Below are experts of layer 4 (counted from 0) of a mixture-of-experts language model. Rows are named router (the router's row for the expert), gate (a neuron's input weights, with its number), up (a neuron's input weights, with its number) and show model dimensions 112-223. Each number is 128 + 24 x the weight over its row's rms, rounded and kept within 0 to 255. Numbers have three digits each.
After each expert's rows: a language model's description of what the expert responds to. This comes from a sample of Wikipedia text that the model never trained on.

# expert 4
router:137158116098155132071111100119097132107156138110147144101125146161164138138081082123128153099144121100129157132129117120115144119112136107154165147105154094152148123139126100122137144121126146127132129124110128144153127154132103147129172135109130121092145116116107095144152116125070112131134149151119120115101135180118123155139146131108
gate0:084162146080142132146114163102137140151111098131057155128105075092086111079101110158166212129125152139125069138120144151123141073149120124066164099075110149126091119129157138126154146136130117097114090111128111132108109130147157121167160119133090147140166125107125089178160160167124088099135131126136141129163157141151088178179157154122
up0:127142093103145137111113149171122106186107094158194178126152124129115092120126124183115091080109134143102139155085131089132147130115132181143137152125127092058156133170086140119135143095105116150139146122118108141139154100146123154168121119144097134115101109116143170096163068131154158093150128065138112112083130099143141095132108096107
gate1:171165097117147185089111143159130120175074153106065153098095137124100124141126127151142147095145120114100131131156115155080146129140140168134128131141138141102104107149100161130111128140092144155131116160155110121131167126098114141091136131136148120141140134119060142113123108092137112080143156130115126152113121131149134117113085155149
up1:098086179142107154149136139147155162106083103106119130133095156125119122090108125128112129157152142129183157105144109118108137091134112124159114183146101138144163153140155123167087154112106087137131171143089149097108140127097123057132142125116094128162145115142086140106147116133162158115122078148110181125129107096129084137145121140142
gate2:133096184149149125171121129140162111152106152108092149105131128125104175112138149116090158135132106107141129116140117146061110157146141088162157100116181069154111147093070133090118133114151167135132137125100121093110141121158121094158116156123141130173116133147150129114110175109142125123103092119126137124114125133142109144085111127120
up2:136110135146107119192114081120095131127144163135183123130122090102125101149142159155148112152190126137072143185148170127145135111131136124150123154137118122120114144078117158110130142073116143122115127098130139114115143143108114202144061098134120162139136137158135123144131144134164125103129146162112125120134092095158120140128124154134
gate3:122110140154092129121088096143182116143134115088144109138124126098147131145072125116109117120104194167162098124153113116115115128127133087147101085128132108147116135092083130112123104140087159139115131131151114131136135174134114101141177134099157099108171153101110129141132170166035106141156110132147088104110180097126147122099135113109
up3:135120152122130125122115132114146118136142125086139110148106139139091097156125152099124144143095092125147103129136166131124085150084104146089150108125123106099101120130175147118097126111141109113146123088083116140147117124109113162137157128110160139147119118166119099104084127110129086130143152101145097107172129143116091133073106128177
What it handles: Non-English name pieces. Word pieces inside Slavic, Central European and other foreign names, especially accented letters like í, š, ä, ć (Krejčíková, Lukáš, Ioannina).

# expert 13
router:122186129146141121119132128128100147159142123130125094148134127149138113113134097117083121087147088090105143154135152104102093135133146102150129114095135137126124092129160133148099087118117102147140137108086186111129143157103161160144168148143130112148127105080126155143114077138170130142144109170146094152146126108123104140155118106089
gate0:152126112102154118163132183096112126128144140138121158132166156128112112111120126135126132132144107083122166131158133159117097135138164113148098127137129157176132074159158164136147108124109095136118161113108067134137132118134147118114173103113153128159131199121103095204130097168110163100121110120099146117129124142143097120110181150112
up0:143153179145135111100114145142149180148157115075100125108146105089137125147131145143154139125177197122118126144106114113140084094137107130151121145131133091118101112136118112161096114164122137124130163104114143061121140110099129153137124125084131130106146123175165123086095145144104148109161126136160154128099159128143135085157071121116
gate1:132122102158174124129092113153118161083124062124137125124139154114099105143122103114111115166082097165099185116108103165144152152139149129127134105131138089110123148080127116118166124138082141152120149105144137156092123112130115109105103137161114150149160128160126169120115136113123140150131093120120139152135118089127129145160095149095
up1:143153125125136147117127132125114146119162152132119163119148121133123101151150104135158121112079137147135116099107094104103087111116134138125130104153122086111083110124104080080173087158107122132151158106132159118147111120172128092183121117157110131095150136103134186110114098165138134152125112110136135102105161114171144095158097145157
gate2:117153121129186123090105155057147079133153132159083108144103151136124089092145095124110143132167113110140112113143152154100124113108148128139078161163135109152143137107132112112138107113139138120091114108169141168134106152116175166156139120107125149103112127106143164122101161130149145129160136120149115098139104116183105120101154149146
up2:121144172158134124144108121124155126107143098174122132138176133140179157088104120127083130126138125094140112094134122128137138175135135154148140168116138164115171157089120114189150134158116122132098125143164169165126105146128141139176133120104102133105135122094123099136147121131124151163074163119133092088151094116138136086099168103149
gate3:146160145120107124144153148155142113129094137131131125137107156152124120140086163160130179111113154100100130201095150163144131152143101115142115076106141140145136145070126140159120135122144192117143120165107145112125159143116116128133074115114136132177145109118118076162189151131114096119147132108120162130074133164088141134114144100157
up3:101141114116096115141120142137145112139137123160106126117126126133155131107159126092132134116108148121123124114161126120089133172181196124125114124115113129125112165148091103164105136153096135151142104138153132138103120133068107147162134127190112146181126067142118097125101127149118144132174115105163166175154130137051107097121129128113
What it handles: Punctuation after fields. Periods ending sentences, colons after infobox field names like Frequency: or Municipality:, commas, and degree or prime marks in coordinates.

# expert 9
router:117153127162114146158134160129101097111092058153103089164109106100088120089088113108122125137157143137132151128101113171089130167108142147086125123121167122112109145182124135132113136114133132139102136143140138131161122113094188119138100164112128125117188148100124087128132130165151129128144109149096118128124138122129085157135119121102
gate0:103132106178150134099146127136145130112098130117113186117122128087133148099173135126084088119142075095129138105128137124113156157163146120119117121156117129150146139112099143098117141156183124129130093133092090124092108154099160121127144119164118106114123147100154125180123141131136129145142138104118134099115151107139112095128130128159
up0:142122131135125128101125123173131113056202129119135101145143160160125109108136145135100128104077157112139122089127148087106120141125109092157120167136169135133149147096130149103102118116143170126119138184139118139126119140126123165115126073149145131120132120117141070102112139156088114172129115126086105115164106124127146120113136107120
gate1:163159163155113111088100092143161161131157115104130127123133150172092149115111114106125109120138162184147125166099085107142164123093122133149133134123143138115132150105154120106118135158093121179123103136131147094166117114092162092126126084118096127122150123141119168126152150150116138136104109105153123162164133165105153143113124126144
up1:094144103128087110118139068135108112140177128131133117108121131173112131117137172120145100122152134133105194109113153115102101120130108123097154149131124117153113134113135101164165092142073118130132145148112113120147148153115127137151174118128143122118145135160119151119078185109156120126085125153141127143157172132105125096154126156130
gate2:102110121131135124120143171136140091105123115136143132128126096155103125109123137159113140137162150132167104169137088153176134081105138115132141143137172121129090164150129133109090125166115122145137094130155138129125114137108167146129171114105152149096153093117088133114109149154124176134105106137128121117146148141102084101133103123139
up2:137121109144128123069113143128145127108092162154154131103177110157091153150074127145127117119162188119152148095113122116105140120181117157141133133082133137142109141131122146177103143091090141148144101128127088131144157140101142149093095121116111148137166141155121112153114148159125124113111146111150150118117136111136157122102122091097
gate3:108120103099138147098116143191144148161109110125119102124109134158150101135168105116154105078167166132120101097086129141137173082125103130104101128174166138101123135167138118127137149109136110113111161115124120125133154117130134128071132157119107111150156168119198091167102112128136142145140117115096107095093149153124139138130160130176
up3:136149106124161144099102184144158160068136096163126110135114116168194102117113130094120155151098133135086107135105120100115165109121144124125089124163122115101109067168126152125130163100109120119175096149150128115129184099128131048093117118115142145125156100122133103145109152130142147153108095144112142104114135143136128121133158117117
What it handles: Dashes and parentheses. Hyphens starting infobox list lines or table rule rows, opening parentheses before birth dates, and place-name starts like New, Los, San.

# expert 12
router:130093170120078126166154131153142095117153158132133151111111110165170126083128137156132118138157174144146142136093130125140085151105126159107128135151158119165115141118172127128115110114150130118112131115142117109106094126106063129127125119146153143124143147141116161129130161105150093141160115156143165085144136108123088153136132084139
gate0:138122164152148159106182113109157151160101143059088072114117133090164117151112129135157082101127140126135137103169152144101102115128106114153140086132131127112108057137142124112093152137123154146129129112146114148139151131123108110077123097164151124111147078132153173175102117146162124124117137140139137125175099118146131145167149121104
up0:132129135153126123121146129156183131100168146142101101126087157089151143077126108095115152124112123129133125109115171109120103119165155091168148148170112152127127155162146134144130137159079110174153126114137127126148159113110119106112124082144130102107085140130112163121118148116098106096104091151105140189124118140078154117140124164119
gate1:131132105140147125143109121154119130108173098123093148167095088135151095115127114133126127158167142170129090161172113150112147060150124152158100149107102127162108159121101139121137132149153073142075138118136141129163100161128128138129117153157142120075116169101137109083153130145130141127142115123137118137113153116090129171124103116168
up1:094139114106146123121116155143152078123108177179122132143156140112108158151127179077133126094102125150145125121118153147123157147165153101099126117108099126128165161098140134151113109082124151112142095117083080089099124147125126153157141091094161162178103125179110146161121167147139101130155129123101166114118130110111147114098124074151
gate2:143130113129107146142106092122120133098150124162114141090138130125131192110108141095133086071087163115113136141082123109123159104136152132137121144131111149124151102123144119108139102124141101147139134149164100119119124118104164134121137115145117123119145182110119144088181136150122117159094108098086139165145115091074148111126108120126
up2:128083196128137126144106161122135133118122150138163117101159144097144088188129145149157159158154167116114111108158146120127106132143095105126161101140157117123122132147127118134117153126167143118145160131131130128114169118150097137105112164121128155191115111181128142133120078128110152100201152090110134078179114147174104109123121110153
gate3:112164089089109135144173116119125147147076180127085115151140126150138120139124162151092139161135126122120165149112121136161127098126129151111129130143097122138134154168079101155151136106130152124112147140102141141128091121118136141120132136139147114132126138162166116142115178154123142116121136144140088134130116164151108152156108129117
up3:135112186128126112120096158093129121118143090167153158102111144107066132152119092136123138117112081118109124078142096111139140092185127116099101147146147090115103115133112128086157116142161063093139102133154133128115109082161152113134119108117138213142157077102126145108093132107134103131145130161145124102128112098159102098136101147141
What it handles: Media and institution nouns. Head nouns naming works, groups or events, such as film, album, song, show, Cup, School, team, plus percent signs and numbers in stats.

# expert 6
router:148074154100156146120102108127123135139117136129133104155128156109097141170160091139188077155113070117101101109153138122114173124163117122098120121104133145169144135097106113141119151134148160146143146097117128150096127134134109132160101075168108108156124128121138111103150090139144176102176136109155098170121136120152122094131120087150
gate0:142082148130139170147124079100127178087110114097080184124120132132113099088137122115127139137135127110139110115136093141120082102131115127156116129143121128112140140140171100136159115147103103080080107096107162103133124108126080130142107156125095105111134138124119146175154142169127140127135143128183133168114124135112123123185098131136
up0:177131131116093145147136125141119110153090175113148172148111125115165118115146074169164143098132133160119153121108147104131152099122129115131126111110111141117142092149154162146133113139097124144126139148101112103071083135112162144170108127162113098100080122147103126146154121124120105107086129138159109159156118124136146095117135128108
gate1:092098152134105113182180111147120093145135086107097171119105129151125171084072157158112125109134155173161099091110149096117133158148143138108134104137156064130074132132163103141133141171125146191129129133116144156130129098143123154132108141100151149107097130115116121106137123102127125129099085116136138120173114157148132132148142125086
up1:137142156097162131150135116126142115156142110149111134127124136171116098101155134121100150116102163131149150095089134149168123142107098132137098129092142135118159130149139132099134124149094102125152140141168119127112111099153114159132183071111112150147143093128135157089104126091096120131081136135134135103173137102136157119124107124139
gate2:098102138146116151134109126119084117110117167150118140158122076124114117140111147119109140165148091162139132123155120116099134171157090078125141133136139133141178131121097129101111132147145120105152137109148145196094133129146112151149162137097129158097121110171144112099125148145117138126140122109089127090091136118145130121078081135142
up2:145149132129131059156141134099164117130135064093130094113128150120125146156105181080125119105170143107085134081114150109140131139102130147206157122101165108133126147127147134139149120135132103108131129111122109109128114130070130092127114106103105116176145149156105170127146131096128117163155167139165130149165113151117121139151141175124
gate3:143144104102107140098101155111173119119082159114102117112153096109145133157150129144110123110103136149101134121144106127144096101111097065118160115170143096149120128134154175102139113165131141148136113097116159114129151095106107129123141137121119143093173146109168122142154153151150095147097167132169146141135175143156102134065141135145
up3:155126132136172153180097140164121143054160123112115104127102135100127099139133163081119153113138122102130108117152089137135105153109107168142123088097158118135100130126152141104117143082119144092135106130156105088091148140168131131139144139105118112191144127128097135131114135132055108141162095111113143147121159104125115103180145082141
What it handles: Prepositions after nouns/verbs. Prepositions such as of, in, for, as, with and by right after a noun or verb, as in because of, co-author of, such as.

# expert 7
router:068166151119153096121052129146151160165115153120145130116157118109172142181143157097087132159122166170139108159110138121139111165163107116151131110124094178141148109140127162131154166149115157119104114130116117121104134140121152111167064136157088132118100172129128151103128126104141119139126130090128121153167131134062122123147089139122
gate0:129155083147114143154137092140131150126122152087148094113117160117128152102090165109171102141123127101123142143166126125125136116166070144105151156110161137171118094132172135135151104154137133076136110088169126116131093142168162106125155136138128122125116173127132101140137158144105092136132128134095163122090116112130199104144124130143
up0:126106148106168148105162102139095141107126182128111147118116116118144082131126110116100099137105137121152111169144136154155142135156100184094095113131096175133165163151126123116116105126079136143104119075153141133172150161181140126147115121116144145123172131121113138133121155165115120098101118147111156157082145094150119124080148143121
gate1:124115103171152090137153156149163102132146111113156113138118113107101131139133121098145160171141116155158149089141172079121090115144163084106130102131135124135130096165170130131168153115110128122123093132113135126116144112102101137138132143130139146121204125111135100085140128162130152138096104129112113123140138159120133126164119150099
up1:135132160100163112156129147114179103109132145116139125085167126122152119153127121099128094144090090117112074150146099116169137181098063089186184155117123131170139156158130131185104140089129078149166111086126128160165130072141113092127125080132167134149127125112152125117120134119127138141111112135135132167137116157123148131159142109101
gate2:156148123128147124108116135135099095128129134182136136126114071136133133102169172145129140158129146162113123120101124105095135066135158090187192121115118126164134121139129103101132135077117149136159117135118130164124139125148125124162112130124140156138131098128114121107138073169124141143109096136144090101130144141171112160123093086089
up2:117168174125146145118116125138169164133106085124090105126136120106179122097099120065105152119111137093155095088109140100128143151120112195169117108125136137107151122137129121116099108133088103108120145123129133114114096180131143130096135184132137135160130117080139139159144114131135119143144109107113150148129128115109153097161065113136
gate3:140176130170144144162124116126146096158137140158118097140114099130132148122172158179140140142150101159090143105111114129139152131154176137136152133121162103132132096116114114101129185096087113135113084097154163136141104130076150152136122128112132133132160126168140130114118122136087082157173150129152136172109127150141104142085078099121
up3:139128095122178160121110112120163091135136127090124149128157140162149139130199150112130132115092121103140158122133082126139108143096087133102126096101119087110115167114079128065113138163098131139144173132085117128159136133163133166138096122142135132102114179144134114108130094149164103121122154108121142121110107117117136111175135092093
What it handles: Months and time nouns. Month names after dates or "in/on", like 14 September, Apr 2021, plus time and competition words such as season, years, times, final.

# expert 5
router:103070095144094112129118125097092152127078138095148147077140119093134103138144126097062134100109138106104143114088116109162131121114124147136073143152096122113164116159140156121151130152151105142123123116131168131118148130137153152159171132167134128129129153096129148133126134124098126120108105114097116095129140127093112130171113144067
gate0:109128152130150144157157104140134129135145089113145110087088134117113139135129119144124137162130124143110126108119146127115166112112184147102111133142133150094148154135081083163159115126132097109125132116142149142113119129104126124124081117137077142144110101105144136147156122118130104146138139152124139100117111146133168137136100095132
up0:149104112090163149154151119184131146125141162160142150118155129134128127136128119162137091097131136116106108137138108161119099088107152147130151118099132137169158159157114118137087111139142114117156077141154139168110114092138125137093111136099144134162139113125150127153111107136166117141112156133085127123115112102134126087141118119176
gate1:109140087117107121115145133089111096106145098107146123142145144142152142107104115101130149147093138092077198115143156133128091155071156111105148121080136119095134144123157132125155133127135133172131132137103155112104117118133119125158116150094141110155182128134134107089132127080179088121114113149093112158138082155095159162139112191117
up1:130095155142099132150137132100150165152140130079106090123120155133123150139119119139135130139082085079143130126092109135151193115098121137144147152128164124141137142157115128122173115103127087164158160166087126120144125166094120110162148139157142139134133127127153179132126153152111100117179133134106120129144088119150110081168111119140
gate2:104131111087090104107144117147136127181136147113126094113178144111122130110092140153150082147101143141103104137081114149095125155149107117123123164112147134147160128094175128084108148111112137093119126216120114104085104075119172131103122133153129149127110159125084164109073099117158118120185160139128136088161126090105132150131123112120
up2:123170134168128142190145147129100128139124136109153137149122151098133165101135118159112133112138129123131133130137140112097145136155152142103117121083097143106098122145121120100150127119143131167121153133147128132099148147139063136093175160121148108187136140126142124148149166126095071148143099090137111133114156120169143123113108154147
gate3:102183155138115132072103093151076104129184120116123132115122132127103149127119120133114155145141127161134153129121112178124095145120137101157155189131133132136099150125110111139169135127148134103145128110164089173099121132178189136128125116120126114117150085124124114173137156120129108137091196159113133149139136108097143136104172151164
up3:112143152107113159161135109113127172066095150137118110130129151149107106119127120103184137115095147108100087089125128092117132109085098094109145105167114105161127091094165117186149151160119116168107149141138135119114107126120126120097164177138128101139099130104096151131151116115098118135115113144116137134106098145120150136174120154085
What it handles: Table cell separators. Pipe characters separating cells in wiki tables, plus slashes in coordinates and semicolons, e.g. | Title | Artist |.

# expert 8
router:164131136138083141169055131151144131128147126111125107154142131136151155088089159095138137133117146125114167134146120114146159119104147108151134100143106178140152086076167148127114132152132097155142110125116087125087139178133110096085109131123175132136126136140161101085131100141080118115148099105113099155131155107114151084152115092182
gate0:124174119154132126128142167117096125114131131129105144138182145136121120101134164070089123137147082117111121141140091120106136164134130185114107090125141114142127138124165111108105147154072121201100122154140121123152137118098086156115170110145103103170093120164143139118094109136135103148150141132106101154099145098158104103087137114128
up0:078118050123115102167105161184105109151121142138126157104157098158164131080095112124104147145120105142139109128137132138159136103163099097148140152123078138116140131132108138116160096147133122119121109149150095115152142121169125162113123125099143140118117100130149114145094114179117147102154151145075097122102088108169137111187149152125
gate1:156125147146112138137133134047150135122148172138141101106117086162139138177153107097117107089151132088066166130122138127114149136144149120134104179152114183149132109095109084117098054148102135102148124152169126127147144186172110134106107155156136138136143112105174145132099090095152084082116081126161115113179100141126153125153128161127
up1:125148167133107150151114141134146119116131136135149073110128142163166143152095137097133095160138122116106101096153079146144116104101127117101128108087118128137133138159113148193144101130186115167079131112111101157132058113155120093150103097098155164162125075164119131133109088158106120110119142103126130151185095170131151116144103122173
gate2:122141144091106119147142133144150128084130126133112123141137158159099175141117129157083120135133131134157099127127101132110134108115135108104157164123165114126168091123099155079100131112143134176146161114137120171160090118122106095135136094144151147102148135115137102157138150154164139116105070088137152143128153180129119080098160108111
up2:151136148103135146104164098130124151166153139100136146150121146149160094114098110112130175111140112164195123132131164105138073138102161137114100124127141145136126094156120137131107129144156098126158159169165145098150108144156142143106131144134157119134127146070125145119197096136148099103106123111129155146075119154122133103106121130112
gate3:138089112158152147125114119151129088113167124141106151144147120102073115098125154167140138165085129128132144088149104144155141115120134131138179172110157123143126101127101104143143106111145150090162143108133134128144078123149143135144128136157149092128101196122131135098115100103106144090153095168140140139101132103113168148151088116180
up3:149143108124149117125097113143114124142184114162082091112138151102097137080112112113126174126156121110160144102120076132090152157123153155128151107107134136123107130126142077169160141102117135122197094060098085153159140155111116134149149100089117144148140152075138108116107145137144108140107170132114097135131107106102113164109135107130
What it handles: Paragraph breaks, capital acronyms. Double line breaks after sentences or headers, opening quote marks before song titles, and capital letters inside acronyms like PRI, PTI, R&B, GB.

# expert 15
router:116150174129143111149121142112154113100158073121139138143143132162116112097123114150138153127099125067100119133146104157143109129132114102101113126145127115129141122106137156145112103133143118122130132138180154159140153136116118150103130155108105125185166129153128117140113114107099147133136143165114115131126103085133153112105110142162
gate0:180135194093104100115165158144135107141107124156170169138125142120144110107101126112137144091125106121089084104122121130187156144133133108127138118128106128129122100139164101134112111073141149135117164070129124127110178128106079092139163119111127119130073124129162149153105125102137157101117135107110156101103149111122168145168128117093
up0:085112075109125152148120148098135157088151089131107128092123112105134152156150112147129130125108108124092107151212169113158162122121117100135146154132165125132115154129135199148177152162127140141111134169119156124138128144128135122115074155106097123096093128105117125155116080104145145100153114118135133140120115140098129124105116116102
gate1:196068143129135107128128137106069122137136125090137106133126131129069108079142123138126088068109130105119084099118182123108159157212184144122113143119086122131165159140064125144105169124127084147132115134182150133094121151112116160156117142133124160140131121148117131146120109117101127118113149084079142111133135123105091107102124138148
up1:110115123142206129120132138129108145096108114133113123101179142133146109125115090123122098125134110086122160097116144101176145154195169137084137167121101124142121144133104112159114138091111106138157143102130119127151143127102108139092108131084137171098134165141167139108146123161187064113128105130160132115160133132087141118118107122161
gate2:107132098130138120145122108117104090099121133212097155148130098108058149141122152155095090164164126124113121130162125127133126142143128103072150130154125101145142150136157143144121138132129139147102106134179145143125100116129115109151084107146187122136183144124103157114121155141125177143170126123164151111113139107091115132134170132136
up2:157107096125125154123093106123168136098098112114109093116115120118104142124156119163128118150131119094120125090096118115150111160157146140167134177108122148148133174127089144128117170082169144143125129140164115163105141125130137139142096126158122143173138158119119120134149129111120163125118118136142124116068090133115149129131124195124
gate3:111126155105116149115110094125160114155135120154128110110147127181109150134156107125184088141145138155105066115123158102103127155163117148098122130153145168097140142142135108091121156136124130139110114177151064171117129117091119098136135125125127125131136151156137115077090136073128091111119108119119090144137129097150118163125127109112
up3:088146132116180117146135118140156100134136133147128135183134142110140167149158153122173166152129115154100126140115117079145135163170109148150098107158129154096112131140129118134146144202089142091124120148114083107127100111104106124101134131145103110122087155153124135107121171091117121151145115123118108123160137115164140129127142108099
What it handles: Articles and conjunctions. Function words the, and, a, that, or, his in running prose, especially "and" joining census figures and lists.

# expert 0
router:155112197146110124127156130134127129156144119130119139111141088140086080132139135106164127105144151184168136111130142119162124166129142133147159107149124103134134172135143140128099125102162128095139090157136164111104130143136149114119141152097178108116132156117150134158126076162149082138111115117123151132119127153123152153122129129114
gate0:122172120162098131154138136137202093105147181176098111101122135101113130120119120116136113110104095116181123128153099151157113133061103122119090145149099090160145122134128174141135151137138130151069125100105132150125132071152140157132134158140130170166163140119183149102133146134139107112163158103133179137123151081102133172137153139129
up0:106098134149158105121099119106167121149114135131106124108140149100061110100129162072168116107135068110147114148126108154144130121120170132181128125117137136099120134142149155124177165149140102124151094131100141132071125130123141106182168114130169110119139131083158136109154135166149161130119082142118146150076154115181151144157109085094
gate1:127148154130124138158151123091153125153145106124163214166130123137119117140172141109093116094116157151131110114108158129152123155146120108131105119129127112140117173137098099116141124140116119115167138108094121134099109146144120173147183132137136135139137126105092105138159104133132147132117130154148097150146104136107129140127172152091
up1:158143157109134115129114108181154130129109132136120168202080140178089085124137139142124115132136143131151088127094139123151136129124114135106133148135149167095126157142115101122117133123156171119155112120138125149142123103126099083170108138121144153112113149126120129111135111146121115136158121106120117105128125126068139135119161160083
gate2:103128172103081133089082169131134074148135125121075084147131135098120188132146149177138075083138148126119148147076121140120141130105139117130121160113145149175104104137134125103123120095122166102133143155092102160134101158102108122135173120139155137174138145157126157156118113143116132122100139141112086181081098136109161173120128136137
up2:122114121107107137166110152107129151131129147145146124121109128149142165150097136155154096121105156112147151167129134117107153111114131107128135183124164122107115116104152107106115164147154125110095147095089136100114154056097159124094132146101129146167091144186139189152107103131117118089154129080132170142136151123147117087109161143132
gate3:127081149126129085116136163117126135140172087112108074135117128114117129105104184154126106092128150118095131171115128145114146149101144117124108133080170101147086152137093118147144119133142173129164147129111130113108120129127083157131123119120107146140169152076110121112161152128155128127119119104103128159107123123066107133148111101138
up3:121149091135102142152133106097114158121132147144106181096115138126121145164135058141155162108119092086129174067143120161139131111134120105114116126109109147156179100140146145145129097113118119112092140120117165118087146126111135123131127161128165129149136108109146132140101106112117161177161135150092098142119148169203111146131148127114
What it handles: Header markup and years. Equals signs opening section headers, years in lists and tables (2021, 1944), and field names in infobox-style lines like Borough, Result.

# expert 11
router:098121099117144115120151139112121129140150147116128152134136155170082131163163138157145087128111132131110119124149135119131113110121127133115139118134134131107080135125092124124178109081131168116186145153148153060105054131124134124126098107105115133145107119136137158119091171102144176101109179126125110166124111122172128107153165133147
gate0:093151105143123158127145119111119148136143152159147136137127172111158121144138160169101127128158098122100136114172073124133087136161144116092142096158095136168110152099130167131075093143074072229148141115132133115149152164147111086073150168125121162159155142109140097142131147100119148130184148110168115085158106156174087145111186142112
up0:146167137097121127129140174132113173090121164076132118155121148097142105115137097153135101116102117196113131105112083133103121133085142149137146137151146160110091148131120161175127142086159174102129111134133089102120118121149133125147093092147119143126139146069117154136105129146114133137135135108133119110134143103133149116124147151154
gate1:120175084144144150109116096164131125097146134148139097127072119094141148134186156144148145132156113114123150132158125115118130099150155149129160150112095148151112127147108135125168125137159154100153100093116146108161095120155134111138092142162110123109112118111124135112139109119135089150116141143073153110117108133127129087134138096171
up1:113149093136134138116124115155130119092157103156144127147156094090154120143165132095115137187080113121117130116112095096115099129142119136137156120150129117139105136153135143086165148144159128088120107110124145158133164092136122150148115170135150160081129119181118107162116107115106122142110143138048146127117130153133143073158101106113
gate2:121154086087097148140136119149146125127139147154187137105139144130147122102145135103087113162168114102139174118150152111141114119097130126102133118117140124101139130127146119125094106155156131085089093120184128092092124084098142187143149121127162118104123098130143139149104122161136145130161115125107099146107134133131124128124135159125
up2:172126148147134105120104138124108118149116124100104143116121166147118124161115175168107159159138090158136133094168168117133125105136134120094087130116108129167097124147135135096136124106155153090148118170154155126155170159160062114126112122130111121119135121143126133123130135071151110120124159120094124145114140106123152154103139128145
gate3:171135135105135129098103133151131186123146127124146146156086116156121128218131126139101121156113130130161110136127107121108167130171166135120165140064129106136105108132116101098175140122127138123112091129157157094138126101083106161108097113125123142125105091157129135146098154093136152121119096122175167157127122162154135149151153187122
up3:131159154149148124179129121165146093142133147136135140112106114098130106094138137135108116144110158082138174188151172112141105135141127127113121151119134121156116148173086116103117121132111136140159162122160134158141093141123161139119145087139151162122111145095151129158180116102174102119161122095176147137137081149133107167116148109141
What it handles: Common content words. Ordinary adjectives, nouns and word endings inside prose phrases, such as such, well known, up, string, number, racial, cricket.